Weights of a small mixture-of-experts language model, trained from scratch on English Wikipedia: vocabulary 10383, 128 GeGLU neurons an expert.
Below are experts of layer 4 (counted from 0) of a mixture-of-experts language model. Rows are named router (the router's row for the expert), gate (a neuron's input weights, with its number), up (a neuron's input weights, with its number) and show model dimensions 0-127. Each number is 500 + 40 x the weight over its row's rms, rounded and kept within 0 to 999. Numbers have three digits each.
After each expert's rows: "mostly gets" lists some tokens that are sent to it at least half of the time; "comes after" lists some tokens at least twice as common just before its tokens as in all text. This comes from a sample of Wikipedia text that the model never trained on. Tokens count by the router's weight.

# expert 12
router:569483444493460480507449475438507478583567412464538594436572473518465458466554453467495490490556479555475470480579477516513508408501510504535493462454544490529437525448496456535538498491571553496522420524517566423431496508532486454521546547505461451532466546463495578532546467520478526495436457476499491488460475494510488510448470484445458495478442501502512487540469527491478491542556
gate0:515499407524474471558500415531536508503523512474485523510506470518451463427528563542535529529423525506474494493564457536486538480536517503520528510494533520464469459541422461558488532536513442458493540497523497453561578457434541513539516542456564448485453435478498499515423569503553474449491535491533497557491500427445493521572498572492540485482517590545493467472440511456536446542439
up0:485471503446425545502422467481496487495452498439542495488490504526562490536570571579513565502525506477524527473468515496480426523475475491525473377447558496536490533533505510506502620482492511536527550477454464508525496532475509493463513495471580527431513448452588532534496451459510543544520480474501554544542531469546504516459539445551489554520522510518543453508513493422483510464394
gate1:530504536539575439521498551418551458503426513556477507505411481574466480539478487524509490555471490489464529470567490504499429598424513506464374540504550521492531525503447454558539497559461501480512478471507509472490527548529506510436497517488474469463503458515432549495530479508512496553520520455467514487511535496567584518440481545559562474472496450517438411517528493451475523479500
up1:501395464511452527522479517522543456476502504554496509482474487524499492580449478487483342554522547437529495453495480496526429516501480443471527504527461415546482476495453509503528448491437490484496514515474426452474549433458543477521534447457496456484454484504456535491561519488493501469514453545509476474549497467460563545432477472542526498511453396478472472474476502439530519551585
gate2:452536495556475545497546480491488545435536450484481497541501508474485543579430463488432504494523412569460484510465449414527525427562551507505487481493479531449555512556430481487473527489502540498445519445485535513516506513492432537467468561515534417454560507432502556513516485450479499478534499480412500527495575500536562507483474557452525435540451450492423485512444502510495495419503
up2:530546432589494547516557558478502480483558482561524600597430485520489498496460475463468444465445471497557536468524492466537469520545502543505495497505493494451511488522507510435477523467457572513432475463546479511441508529554527497556531547391548458428539503496549580540514525505511468475573529476487406478506521518480525512524462480447488528492478585511476515535497532561518506459533
gate3:504505535534451445458521492521540587477525494556490538501550444536506492537482529437496480456515522605446512550455526464561457495568453511441529464472461473513532494485480536481435482538473574508519500498504473438480480529575455491505517512503438544498522542483504627540404496494539511490536517458448473511556539502512552418501539524470518493377520482520491498473488521440474509580481
up3:533475529471498534476501468398512591551549422521488541488594482472469559468486581504541596492437561531466518511499521522512462511491547511475439440476508501479501464552460550535501413537520518525511566517516523550472510431482520550491518528545481552513505553513554498452467428531525464506516463531465535496477493511514518485508454538517526410501471488535530558493579411450503504515421
gate4:452554464433550506539535564561502470472503490524513420506456504478471544537444438509440480562485484429483450505502460521456538473542531506469565512540435494538481435504453445477538542491485493507546404526517528510504457533443464470522543492439445499479489554512503526560541476531543535504502584533480455502524497499592503502489586540528499496532494423566533515539522510435497413447453
up4:459479532484491525450514471472538498474473534465493547515534484527479503489498520562497483502525491400482479503471526534581525606495553537454490518560499512522523565523427480525510447493509548482426571462495449461475540473538518500515572468460532453478479489498552495503498513469437491543537453463465560403570500547538404443538478459416533452494529457551556468439495506492490568472569
gate5:489507581527509444541515544496511494525478480517542524442592459511497550554451494467564476507504497522543512431543514487594503510478468578543521518468493448467486525578489496466523523524517442501443499475568490527446501459437380501476538468556529496453537466506570501493552504487471486509509483504520493505498433477444479472490403579477464451613480461452490455474529480517423481490530
up5:486423503444511459416523505483487582499482537517523516501482555517474544453488519460432457548548467463471551543505485496493533487458530534418579524560488557524516564546463524475563491449489522513491512495518544514516492505499518452481497435513489565528517461573475494535529480435503628471496506484492504518468566562414468498478487613451442559486438439481473490535486549484485496532531
gate6:526467457499502434475509456538504573598473524533486567495493446480560537466470556531521433542518447462406527491531474530506490506434453431484548539486538518444489500457453512517466515517483531501463526516415480579508436490504402488519534527423478527536563534423489461509547433489546599505472483502509509483442478456496535468499460513532500511492527417502525492498465536467477444442474
up6:536512462465487392472454450526455455524522545497516530508493481477511515548430498489558471500486413480493457542480519457462493455501471500572474479497508429596519486553461483441502529485507514504436481492488501508511426523455430461561457495482505520550555520464432533478575403518567527567497558515469549498465563510552482582584534537521455518532547476463459501487489553527483476482539
gate7:468548477511466478444495479566456465479550507566478471538547504561530537503558559480533481535444455462467510480475520464514526523464547475452534466434576510498545521478529467471511583512508536470492518655476579558436554493451565448493597524497513507518482532543495516427531455495525473494526507543505451514479436472455453546514528542491485496493510507535476437441472509431503442473493
up7:434481434521499526513567513496490445523501574472434512488477494494463498476441528461514517495466576513494481607539447538490488552520481489497506547464492505504526559515452493406541579482472503483487599469515479525536470501507510501530556566415471455398485471529533482533560457451473479544439470428560496474511428536479461478502496463548481435475483488472519553481553514554428508470531
gate8:538538525513487494454551469472479509548528509538429515538507507522453460522485460467520494497510510518608583513448485489597475438477487535436505494475493467546583493526430521479511526513415522457494435496506501527504536547505409465498470538535525474569531521524527488526498473422471543392516554475506502510485561516560545500437471424469502470573521506416520484525440567491474511454498
up8:572529475487439491526555461481520493526466457551501551484596484482541456498514514407542464534484461449511535469495527521511514452544502474549547524553551546553500488554489495521481552523499550464444450480493538479557562509535545527556561506509440532532516531527479436504490546534476536477439512551549466562473545499587524514501450510440514519535439535485474516408404572495440519528542
gate9:477578520480483485460427475491492466454441480484485499471471538524513570434503466501536504458437558505487523509516541540431402463537484534518489463516529537453481460590430528515441472489540498492516509600489483506486509456461522503487479504520520461386437527489533565522489557534514498518541520539474567545431575449483483549515533510566533455426548497486534538531511487428451449515524
up9:451534557480501501502468532489507491466416495546492503499507523444495513502539484476540518471382501431483478487478502470508473459477494502527513498513517485553474461579422567559437499455466477492467528591546471470530520449457544502464509529465551496421487475527544466535494551495590500569559490482510538511506448550489440467494451578516607516489543472556504532477434454485437420533502
mostly gets: " made", " born", " created", " expl", " married", " Goals"
comes after: " |", " was", ",", " to", ";", " is"

# expert 9
router:442515435517500487548447543483540536504450540444484477425489457533561469443499485519550459502520538474513443556504512542513532495545454443477452456488506572508493487489593525553540507501565466491466441536552498524442494473447475524519455492571485456535563493458418483555504465484505485459576447469498487551509441505467513465555468408555443545458469523427510470546523420504488521542510
gate0:461544467489524510455491505518465478484478478495517486478508505487578524544467524476440439478471490495552552466499516518484474494498514580529653488492456462575477476453491377515524489465416472499509486443460426545477525497509482479552513477462531467544549472526519463550537496514532510506557525483563464533491492591555513446487513506445438452475520552491471532423452566478532528427546
up0:566431470567555483544498446489523543539491488454428522546400529525525534487560433494460525550474540492577492501493487537461485563508490449498426515471516535479452445543462544468590495480580495573450493475461542479534529396450511540369462487498521516490484538464471487496490480520551466487492507495496453512539488503482463499416527462503566515506478455511513470544505495470447521524517
gate1:462522491461511447471533464500432471528508546535481472492461500508504507509508592513464543561443526479496492547551498411522524566490517510461552453524528466547489474475503477477536532477545481443519572560477599499479431533526483495461505540564536527515517524510565579441536502441508483477483496478446506467461514552513450524586473475429489429440502548554499541491392479432451505475443
up1:493501522522468558512527532548480535480553451468443507481516451496556483502525508476514485558475548540557467469512451545438538413488464437495543524534504495514509466492556528542540443453462520483479393446450462507516512462541514509518489445465506522573465490451485462491472472530530552453591455484521487533555509496504563504438528489484489598511544563505531413532439501559478539493617
gate2:531543513425492483474476508538521540468527485529522443401512479507496478497517546459457536558547459441545499414499502515488528480486508519527538574567517553553506553480485440480495468496504557481446582449459500518506405557549484464508573504466474485508528544520493490524469485426529564555476483541543567571488557519575531470447568516485501522483537511501470450434451444453508461477566
up2:552563526557454475476484527504525522526551475488539519515600523538507513496549521489496481524457462511529445487474464508484476522474504411481582516509467531504445472525484597451433557401550496525419421529485527514553518513451496488466511504562427490472482462469508443507537473483524555514470363470525541485416456519495460532498498493473514528464503504480551488515407512483514496530566
gate3:541500542550474553498525457500446566595459491543462536505489531486550545529513462504533490425459502495421476481472470541481472470505494523508544446474490517498502455464514512505537574512527569540543481536485501504537525464414512450547435501494504484565372548466504479507425467500497466539560584459512534456515404493489543413566540533498521530442457550515491487490480526458468468450505
up3:473450519497513504529496437494511486495465449482451582476600569540461498497480526486542509549619483451484585515562481475478525498487519480399504507564500558533532455580577513460428494544484474494534505503515568543475523551493549488503502531552498466467557532461560483490457534498517478496431428498475536463512492525445468505506468522541485509524465504571453456479469507525462551601493
gate4:516509525601510445507536480491510476553511490492444499527514523515536489449469512552494438493476495450506513475452463500528483486518512457494455592494459543605524417489507541503515461516532514444444463420472506519435493509496445510433465475508531466428442508557503515527455531530418517532523542558536475447514450444433471505499514555467468497607473470461427470538544467509495577426489
up4:414439463503523538493527510519493455465480473500534466498489446515524531486599454468457415517476479546512490421563507488450539498564516566552578516503523482491471564561505448454535505494475461445502542423500490440534501496429494411549542505458540489516506511540483499485446490494450501573534497491491502578455534544580538426540459403477474493544533502516505540447555506492531504521486
gate5:478433439553479528507495500522483422501454522504496470497488503488567513458514487459486534522512469585467548549518433459500557452597485459451507510535468529464514500499512441501520532481476533524479406594494500478477469558517505483468563450447572494503508550452395542499569533517457560518497563463552542481480528521526459552456542420474437475527477507427522523490536458481498478438457
up5:491550528477445459465510510488483460476513479503525454489453587501522476523535475471500481489513569485433544476445443505482425545465537489517540531620559528484496530531494485422501542531531499603414474471485517469505459480537430471500512507487480471471515599459508422514496524449490504496537517484462438476535562448507490500499466561521570400499510543494426547554538506468558458512531
gate6:540543535498464560487540477459482574514517537471520529469512453483554508528578527445495479405439472498504457493548481550429520517458506483515520492494525461568468514506531533582516480508524469546475471501525521516491533477553519491576542568433484551523557536520527493484454441516443522481584515536544528543504410504522479494547387536530542496478461585507603467525445505478535485511458
up6:483463510548514590479523562496498503553531487406473459526479507506545479508567549523487521541516474446531523511535566560495402501472481457504502519475577517521494482452492475453457532555547520513448560556520411515512532408550513464525517502485523433515587476464501505551447549529551548475523494510526457511479520540500494582434517520468458519472501472558589536560579502466481479541496
gate7:457510489456510430452475501500487473484515424536549483465504461560550499552513547499451586499477491469400500534509525569532484479478448508536493497470506504507494486473461487478487433539517468485505466515489469545528436434529536553479535519534544566528480541475543562492506436565509497558492546463446587419488554545508464525576447529532534513405530495463586546480582526511508529548527
up7:495484551565508542507560510537486514499495517426422559529455458539524528455490427480506490551507519497577518500509545463473481558511535525413536465505531524472590464570563537416514553438492509496449455475504459478433522478501518508455399464497466411497505536551471427550494526483435542488537477468509499568495501489504541527412535469505474456560453489515532440529476488530457503487472
gate8:448460505493555461506541464544539561566533511581461531530556473486518535503497544483510534516521553551517470529482505521481494475459445491506484538478477561589524512512549536541518514505417554498530537499490481530508378500543494506544492447549481473473492478455526492527512492470537471522478498505512528460404567489501497399400542472523500584480458439476471502508464504496569537391437
up8:509491444424463492569520555494469483499443478454503525451428527553542468479489515446573426480423595471502479450511516449457529536520543584515435493532447481472557492526574467444522537540458416512504442490466462479547552490483539515512494515471591537523467511543470471502523501444486510514571508465479564459561523449442540496487479499511452524546539529538446544518541509479477553509516
gate9:500437506521588497499474477500509524562525532441514564486582552486487481510528521533496470507511449524472473564469413484486525427491473520499529488493528486602505548530481506542457456557499516386482522500536475532421552530437501526469535513558415420499478468506551504554508512560456574551490490565493487487521485503538419481483451555521490486476506435508507474579552513505450460500557
up9:455479479605509489519438528500520513548548566506480560461468575535489430503548498469430581536594464549508476510514423527501493526510492471527493472537517494496498483518473491520460444505478399407542491526550510487537516427466473548575551481492484470458389500451523531529503508466445482522489482530426464479452522519511521545529488511527465441512529512549551479543452548472473556518541
mostly gets: " number", " role", " life", " #", " 2014", " team"
comes after: "\n", " the", " L", "|", " to", " R"

# expert 1
router:493427524494526566474527520435528489470546460476415514550478490498543515426599499477489517485568494522465499450587480519522540482453466533443453453488512470449535526470501566521468523524470523430433487510528462546524480473578561587488533459501498410528493527512487489562501543527493510491453452426504478529532550416525486499458523460499527487480492532577480572569486468520548522551469
gate0:524453551506506440499513539516493525504464419536566450440557556476521486485454447466459473452568441453525479473449448489548514464564576468498522478516528523425545480497461493479523502455458530506492434532522513462457551539504433482546460494467494492456502451422567480498534483465408554440525491504499481507521532428552534527482530533456519576468484533387475511431520500469507461454500
up0:464550451445486493466543454515532443488532559538511511582478524513468562503540555490552530494501575465507491485488529556513516547416464547513509545430506467543498472500448458451509530488564484601485548452563514553499484497470504533495573429535473513522501532543545549419422502473532522534481519482504475431563468525457465462534446448525476446492478432539570487505524438510547465540470
gate1:465423454499525548471544530499577544504509555440402476497528545497460561556573485522525509505485508463502532424497463491494465477482497491466457464493518541570547451514548490523514494468492576539505476508494473589491521482481475524471487501488502414473547463507337491503540479507510492547457512515467439565534487481508491520459493402516461459477501455470520489528534467529422581484464
up1:504467590519453498472555531509454528432536518455455555516422483562543512492522466478470484521510436495503428498559511547475542519492423438486507494483457412435482565488472533512486480539471470446451485465468529536541541552533509544468458486552532515539453543453536520537509592551438562461513477489524502528481520495488580454436535433531501504541469487510468480486532607456488478528553
gate2:538533518588510460558588549519454474532449513528504497463535523499495494568534478508532546476478526517477591537446428494534403514509497523480529466433547498547490387547491436420548520502515508505572500488432501454522476529494525571466463573483564490488534422511565460481494483477505467568439503514535582543480534485482442514519524454469539512507554538510485530501517498534485513510545
up2:449519448503474433443415478498498521484534504483465486535464512531512530473417523529429487523497500500541407493526535500469596495459482466533522540569449503463527570409513470537425460467467503493433484511531461594527531488478428434544528444508479528458467536509448539476497486537493570523554530542481460482497414554511518498567485535504436493471497464495527505495427443473546468471505
gate3:533478537516490502545555512574518428375535520478475480479566513469531470472583422474547508454502526448491546473478473453530452498611473481490510511487447447544577444454533490451511500503473538556552550473430450471518500538569496452434521516505488517463509552506487506567529481439433548513502492503488510469462482484432504498500532477516479573484507503520479486439529536523528599541517
up3:446515489435489499470510549480510533480513478519492539566501469538402459463491459426477504460484513663496469522504441447498518488434541537473541527545402471473495511490550495468500501522500442421543539425536441547492492489489493515527454462510528504497475521471523458497539494440530445443554492566500491471485494491450480505462520551458583514511515599522519460508530461523532534526423
gate4:440477446428566534514453473508507485453511501484549401493456557483585489550498507519482516490427558487496454525544491569513442563494487475587537510498507502505479468525535426537554517490464494550536507524496552500503475499519471455491542537548501626424490573516453524484480463478516475475502498496557508460483532522570522455487471550571520491443570482550427522497501481473530460551430
up4:490516454458532445551476541520523577516555547502491510491564528546478554464548539438561456539537497477512572497473489437507487508513521515423494465507579456481579510485515561474460512444531556585561426519493498556523488506522532451494510521543486482517415435544482521528581512527487578527500510506533493414475519500514534505459525452501513535494420507463485477469428482537455509577569
gate5:462486517552500488472453505518576500535510429487456518530511465452498546524472503527468507538446502430460488512561536530516511509562496499525427561452460461535454429513516483422540475446528469523498534545497508573516501455512509565574480520463556441501499534482517517415496476505497487486520508454505488566471417557499434482469535414566466507460538440489520559432516507580470398502550
up5:484573489575512490408487471506587576530460465491450562538476469465492525482527475500550466499415481413508533506566470477525451492559497441558480459474494498483484481491544533467567455519503495482502464506472563552497530450457518511559438502435560529491522469502536463442483455474554505500477499450537508510455426523450468487490571427532532482455532382504489489512458467560461482508506
gate6:436447470554410512492469538515500542459489440555459504487544471511586512560505485552459530493495510484491434461436467500550501547479522503624522426447591542476495502463459485523484463473494446546534417590527490418515489490400481487489539493525463540527480494511504469475500482477514478496475428503435505523547491557522503541449419516554537479466535552532501528487512494507477464548488
up6:472467515492492450419498455532535401508458519448491523529486571531452452512561455556545452496538463477511498534537514493522514448558536512425425471509475453521508589542519493413502577516489548528502454467510496424523411447551472484458524534478535527502456489408452479498538522489483447484506538462514499472528522520518484538411471461458461450439435493556517481482499457559464511469506
gate7:516553520512474521481424423480493490536530494530503545512425593496593554414591562505511563561472541505594517543472445574563488580514503511509487545533501508494490526400512464518460543496465485476469464538444505528484488535559498502526514495483470502462504572553468532522492529533514550438467507558498464517536477504553521444492525538542523554519459477467488472494439537507425486475498
up7:520497495561444490558531474462489501544467469507471505514523511463490434499547479485546495479477504567535471428465541529444477511482495551530567579532528538558513497541478565477510512513555510565546524495452471471519531515560503475558480574518539507546479505446490475477463570445445460427561473494464582486494514555554524493563490490518473431420461558490490522473393503536468485600550
gate8:495446516480506497471472505510485462530439472504526458522455462503589490488480577598448435547525480506509568561436481469469450528506539548543552426566562499497520552510474493520602511444518507530542465434485516552516527460472543479527492505430514487435462518469435590551488492443549488484505520519532423525455551557432519491516549509484485483499516521491436542450530511474520450481554
up8:551448595506498505528449480490496478603470473528482425488480479518629526568495554451468518510460478465490505489503512452507460485475465460472501519539493442505490458598476454533552456538476457507524472486543516507472519459457460520447486494428513542521443463495474490562527461570456543509550570550532544496575549534480523525511492473455554459438473419468466529536495521460542464483549
gate9:484549444532486472495517516546482500471514519485541465561438451517489402482529485460450518438470496521530522548457501508457475473439482456570518489514558438442447521516503494495519454500479528532507454478552505564504521478524427471492489476461573560461422550463516506531520490475537481449465522499496497503599482428530507607488464499472500524579539476473472433537593416539554482437514
up9:526497528555562516518547465528446564583554488528478584499463527439490601439511524463543509531539461504471483540497509495530441480517400480525513473467470532484511444397528483510496562522486499524540538417455487606490469451472474473508462498524466494521592493491510492484450490533517594477498444521492538438509465512502524524444463519445496509442481469462513453535535537466503563510445
mostly gets: "-b", " Votes", "ob", " good", " main", " April"
comes after: " |", " a", " G", " M", " B", " A"

# expert 11
router:449424535548562540543439501473453516511543532474550514425448493468504473478455470461507467438462437482480465508425474491473450497467518559456497584499549504514593458537471461453476497545569531504476477527481499542453502526531434436496487454486593549520518551496446495526445558502533499526556444514571486569496442523466461449483545545473512554460513437470511506539473553497554521513505
gate0:494478552530478485465514547465560512458526536537474439464508508515493501544556506479534405435452498504412482494563509556444558514538504491493556499490458519448473547495528557615520445520505458499522547509533434500487545460485510517492460489447485486440529590442482559596570490529455566523503471563510476512507421495507494414526477515459452491520508524462544538535532477493585511502508
up0:386468482506505532499475488453476421477432437466499465503536445505546471529507557557485611590518452440503558403479497525493525556508509516514479523564501545494525447519520498424452454536534501472533537452503503475481474478548546481444547504534500474482564498448520517435525547498446421481467469481434467506519444536440473517477550514526502563507497514491514548578532530522474554507505
gate1:525522465506495437487470495495562445464529538429488497441495459524501415446525470459455476485483562508517484513483517474561555509490500587528496456486503466487531560495498497498514537477515544459504483566549497539472495450565497459538563447435515473535575500436468515540540454551425563404549511418532496572484434484441505596475521427507502497451486515476549486460483513522474546451472
up1:488419551517506496479523486551517416443480534463481485509539520492538453552554559599498542484497446597551515504478476480480444464441543465486532508520459528545535492548508455521520531470485486474459504546495488440485475569447548510414522556505492502475427422472472504541508501467504501597483555534490560474458475535452498489474485443469441528573516521520437424521509449532433493477544
gate2:524491525508533509520505486412445515408446438538508513507511496555466512541552416555386589492503442520495529439495502416501488542475546546513472464517501514476539538546419511521536448449498440484509451602565531508456558521477505533512495512468510418540530479482519499511498516511457454512552567401509531510550504480532547473531503492527543537506479526475484453443454532488513493550505
up2:504547494493471466460496548509482539549468448465477434564494489522543538535436440512442504501528483494490491504461490587502459471541461466520527539485492517536498423515516426579398521515496518509494463410498379518524454457542413447459522491552530542451514438530444498493497566486477487512504451488504479431501475540569520480491477495473541526548489492456525378520503521536481451518531
gate3:406500481444463581509507457482440517473525482472514464480460509520504507444466455456460530402503460526465544513501510524490482508486463502421448482439483505490445581455455480542587565491448486468499492561474486439456530474489393548506475579447539454517497538536508527576414484493495483508536451492525493511544553571563496458500504567536509521498505508562482480437496452462486458469496
up3:497483405465504542440522491491546507445536488474497479426466556409458493550471575456504513510504526534543538480533459494517526512479494486443465470458478511497504523469540576481551486423548515490486600545425497589472488436496545467509546515508439492533514544492446473547520407454446535500512467425487499514487555519519419551497502489516535543491571474520490465525547449579548523483485
gate4:520480618554495491504538588502491498473553489453460498453598466445526513520416460496472558444536481531529424471506528494524563491597519434525418534510465488474526467515546488488480482513499510518521538546520569504509508481507536478510479458540462424506474534490442422460503509486523492483467442505408463476474546519512513422463538492514553480551486441539444436519502473453537558481504
up4:532554541507487495562538573438528572478611498531498507471570455501454466468455490528499574460493501495510489491496555506461435503495449448518486506550485480471506493460478460524473356521500514507529558555456531500508448513600510516523503488542499430537522521521498478491487524557545537522490447481460540543448474456486536500476463510524568394455513528481483506465432465522435495471429
gate5:450494413556477444453562490437547478431484427462470549480480536491459448424468508437455487508474484470538490437479534494479495513524524479509430497571429505470530592536465462470517471519514531473491484388530516485520485441477493479486486503412435504485448612518480529516485501491537535494516516529473481467485477506503530560548528437449421461412451471492481481530550502501521511474481
up5:474584549510482497524522439447418518487494538433512478523489552510548537551484487522487481482547510499496605467461478504569523502535554472514550527468472530456496507487472457510474542459490486541487532533546473590625498531471454461518564450465506511485488461428479455519517482494416557518520593497516490601443448532489487471554505518455476529518495497427510507543461497439467455544469
gate6:480533454469553441510480493572524604525457559541523558535497478498542558489475545525578538512591533480465488453460516540452476470426461520481558496572518502499508533524549514514544500459491533539473488441470556548487478402530496472464526497512452456428561496499496488455511487468448526465440494528492546482453488585488503532538432474490464603458444449494523482457512499545535527541472
up6:521476480513502466477508564560495554486485432522521468519407534492537483563444428531548489545518455538465574488484487508443502531526508525506493486488517530396496529449530425431508499431461548565535524504508561523510517578523524489508475447477545456572476527473520486508533477491554517518464447555391515542484505502517449483558463522558494550550562495489420589522487536464475468533497
gate7:524566476502448508559481508538610518519527535577524517523489503436527485482516527481521458482549542580530544472490461509598508536528458489451473463450582553554479539531582479413460493493545518525502567495515511500441522495461501472542522506503467489492515501530616491548444484542461499560517454505470564511440519504524479438439413447496467457500473498486508580524488493513477524513441
up7:515520487508572474501520511480414534483527534425502488424579460536552496514491478523446546500425455421413437523518545488490517470411537495547478483507459441471521554473453450559461491480504519557428437479555569517492535555481514492503500544472562502496477498462493529493509518431501465431495619491441501514577485492511501504544480540570467518472535488493494534484576526540487480470513
gate8:465463570530472538579501569457410498487538509465492485509562498511514421516541446543491479454502520593484531570487471498551569514544482436587433514503495447486494484509504498464395512550515477456482439521538466492438519440483507520536460476510478509477462516492499461558524459546443511547557505601508525513486469477503506520553463459413473501557592515441504495491515513523544523493514
up8:478546488485525493525472590495479500486475565553488549553500528458488453514499445518524449446529477516470521543501500489452466482439618485616544506552550537442481501513521511476457438455475535568515448554481458490481523518476539528493497440520435488465554552437479458516508525493575565473500543537528568553468478485574472553483509480522434424499511571446510445517471494544528468515476
gate9:499528500421529419514558543532471413521505546501464454487524556498451520534443365384458479474485505456433512543536508505435473581508531496501495492421537487517546432528475426460473564511521520589510490491504517495506521549508509488466484470510535481533483476501509589525506435485499479500471517438499502513505524437519500439437473496507556497412490552480517568509535494494523534518492
up9:483526483353477545523491521495519500500474545531505418529472541552483478482428452430453583485541518479481527513515542515467382496559462568472523533473512452492513526450520400437483546478525544472477503486451448544482460524548469484492459452458506526465554509503512531469519438459509477510483446514437483532494547496450502502553547515481517503405520561463522493464574484522467540504520
mostly gets: "istan", " Italian", " Roman", " different", " sp", " the"
comes after: " in", " of", " to", " at", " by", " from"

# expert 3
router:575456442463530434517515459483415507532554527505420453482525576489490436521493503494519536513476455464564555500413514462414503444539524498475492515484522462513448551490438558495492539556416500468483505492494469557413436550509501473496503509453471530507533517505465508550527460440555549471468542530550566559427495515573449477518483490442541497544547474460496526513514553475548522480505
gate0:479538427547536472482529456436537440449460531444493538515463450492436447609515533599485457502518484527519544472506500556529520554503516498474488478460502479493570488519448489426458489512474500479408538499522475486512545507434487543494533506479517485509519547498526447527449480554514389527547523426549502471497474573440426486481501458504519508456535473545562486474551421472525562517526
up0:509490492541593500557507508494407481538487483546507550544489493493507491512428459437437552563484468531491571488415565527485539540556453539494505502476534537472534433453454511442523518558488531493584493472505510490538525499569548508497511429536428567527480541502430497519516483490565539451526595509553446471505537532549538527548523504447490448453534479541477506505481565481547527550507
gate1:475515533511533447456410473502547511548476545532516451437494516504512477496504549480540568507533500491450424500413509494562504550449553543515521422541563482454444483563555504427504391477520511505500525423524526508508465409499521482453510498515514523430567493476467417480467542480485500467453461515479555528529511470498426467507531496503447512537519500476532550451536501556424564521468
up1:478557548517467516613450500513509490545504451538550419456538512470476474516475510457532555530468536481476467527406523539541484530445525538535573475554509513550475509488476502462510419512498451476543456455474471489555506477541515493557547490484481506443567486449505459444538601511463455501452516490504435530610430523502534520475530500546463560480494501454495590493540477559469511532512
gate2:532509520484504566483546454442539494448527442535452480506488498500465516529505464456447497550508638547475524463525517567536463479446530529512501498484537503488509559572550510455488540529500503521566582517524481524496513502484438490504510398571457472479545528544583502492511478507469477509484487540594551417504442555451471459535513527484568447450554464472545519490556445456538466496511
up2:613541504501455532522459511535428480494481488563582573486496482528431501523480508485508509555573452508496493505554473486500549464509507495548430502414502491562531464531509515518543512535552543448472517475530484520541471443531548527503517475530503410486446547556500576436537446514457425506457503493447487397520487495450492483540500487552505515566534477511529460457528416436524521472536
gate3:463457605486485513523493546450450532470529438539479475519545516510543480508574464407479533462539414613522556511479546472549496448431473493491522502486507516495473551441494512459479531509448475462485420520471503517498534438480463476542404503536519572534509461534522548539527497464486548459544464516451454501559441510457548509523504414512516517503509538474448561507565529557511514527521
up3:472486508477496473496496498472565518522423463475471508491548560547460584575480548564506450518591533503503508570574601460462467383534535501452527485469558450452528527535477510515491496488501510483524505498508583537458442520482490463534519526506513495493628465500452456451507488480499503554487512450488502597525509505441434458466517526562566502544438525501462495488511502502478473499485
gate4:484566449482426450501474535525394529512518492551546464471433501505518500481537494478544516521553490548469470549502480476501473480446439577528500520525512561499486510468565420549562501457480520451479503537515410521441464480483454487584459514563514478516567501488508441527461500532577473504478505466475554535479586483454549523492543532523453521510540481420556565528458541537516449447531
up4:476507565453504537471520519508553465412488523466559497483501517416546519462402464465436459523469565462445477522417481511448546494545506532509474497549515460468517460462473475485484515545555495464564525459481533513454576525496590504542479475429424513478446529515504494457495510527481561468481556532472520524572454553531553437530523459460459527505419503549516456431518457494531509466466
gate5:496562536603486469535408467485429571533466476565567515453452499476494507535435503476591552469490439491479521567512477566534521450504458535468541604555516553589474513496508526527501461472535422480462525514505511511510493525517474542516513512478486429476500509502456463518501595518476456511460528413523509520494512426507479517494482597501558506493528454490518486459518517493433476491506
up5:486520504608460504543445495492508537496501474585536439504471443497508584579479520530519515455507426439466501443494537573436486515543453532466540509566522578493474479474482509469439430515525415479502487568511500508440498527442507601492524546507515488443505516479501533467506540518497455551440432487510511534483517482569496574530498547546487458478505466506487522445511557474443462551452
gate6:607533538531487492396499571483498491421488498529509459458502576462497536436457555497507475453485501564532489466499482517533487529466520526470482485483500488511541553542542462534517521499530563483492505528443540566517479533501464532507521586514531558526522483515554542541502462422417545511517497484517512604514440481449455424441504502389462536502544516487475501486556507494507572553461
up6:449504482479552505465459513485463522547434525461443539491531545543483445429479472485498471557551514454498573545505580470554456469451403505447607489484447481456507469512521463505511486467475496431504438461482537548495514452488497492454483440548497514582508430466526435471545462510529507523518512498512481479466522450511511439510523546557532493485528571522459445410434572505475540454518
gate7:481574459537511497554475529481533496479524548503511548506470447490416508435517500515484558462504476475439481530547480425449436495489471466514478458527437539507490448461486442500537462444496515497540432543475461456469395475511536526521498445469512468497492467478408535457530518489473556549423478537466545404536547520469497458529423544470550463471546471511534471471467485547441469414542
up7:530508416484538521548519557549489407506488506491546487537553487462496495528501456515452506516501574477572476482524433507500450563507437452544488506484550511592493495542531562494553576529516513541459503488504522501445483445457486453548446535507460455504464479556512454457483455504476542471542454419486567514470576502557473539465421535501565464478575575493509504526498427467533463502529
gate8:462460476505512468548441558563482492493487560497431562477519495514448513520503498449538549509478459533450483447486575556504533475471429523547459514510478531439495464525506546505472543491566524450552459517517573523493510545407468483534525514545457479522456468506448383582590443586536479521534462509546529481482440521482483439497425543483481499447508489475520505541436451494469500524487
up8:516519528492431488495536535532543430489490552479528430512463504487540465493552470589447513521514425461455478502486476552458425537482481532473554490514529427509531532526479432536451457498474536563500570530565470493504432536514436556515521519471509500519544531561541559526498528445469573500517624445535503519541532536565537470537483431446509522539543544499533477528510527556531465458466
gate9:488518443540465465519537441447497489463528475501532520512472531522584444486484480482453464457512444510481598552524473495544406476471446483440458496554513512508493408559486397505510529465433468561457476540484453508521468520505495502508449484507505437449503499446429485546573541473532515532462558474515531498492548503554561494511476529494500441482518519465422575435500471420443483466523
up9:494458486507469479499489444490508481483507410532544527487536477499627529464488552495483510462561497504525532499503437514538471474477499555519481544519510571590492445513581500563553463495496445570510520467498451517475499506526495524530511555519574451526523526521492518470581545493428463540461475399492533493513486556539413479436518525460507513466477529523494580417503487406451508472536
mostly gets: " He", " min", " ag", " ab", " Ag", " ar"
comes after: "\n", ".", "|", "-", " by", "\""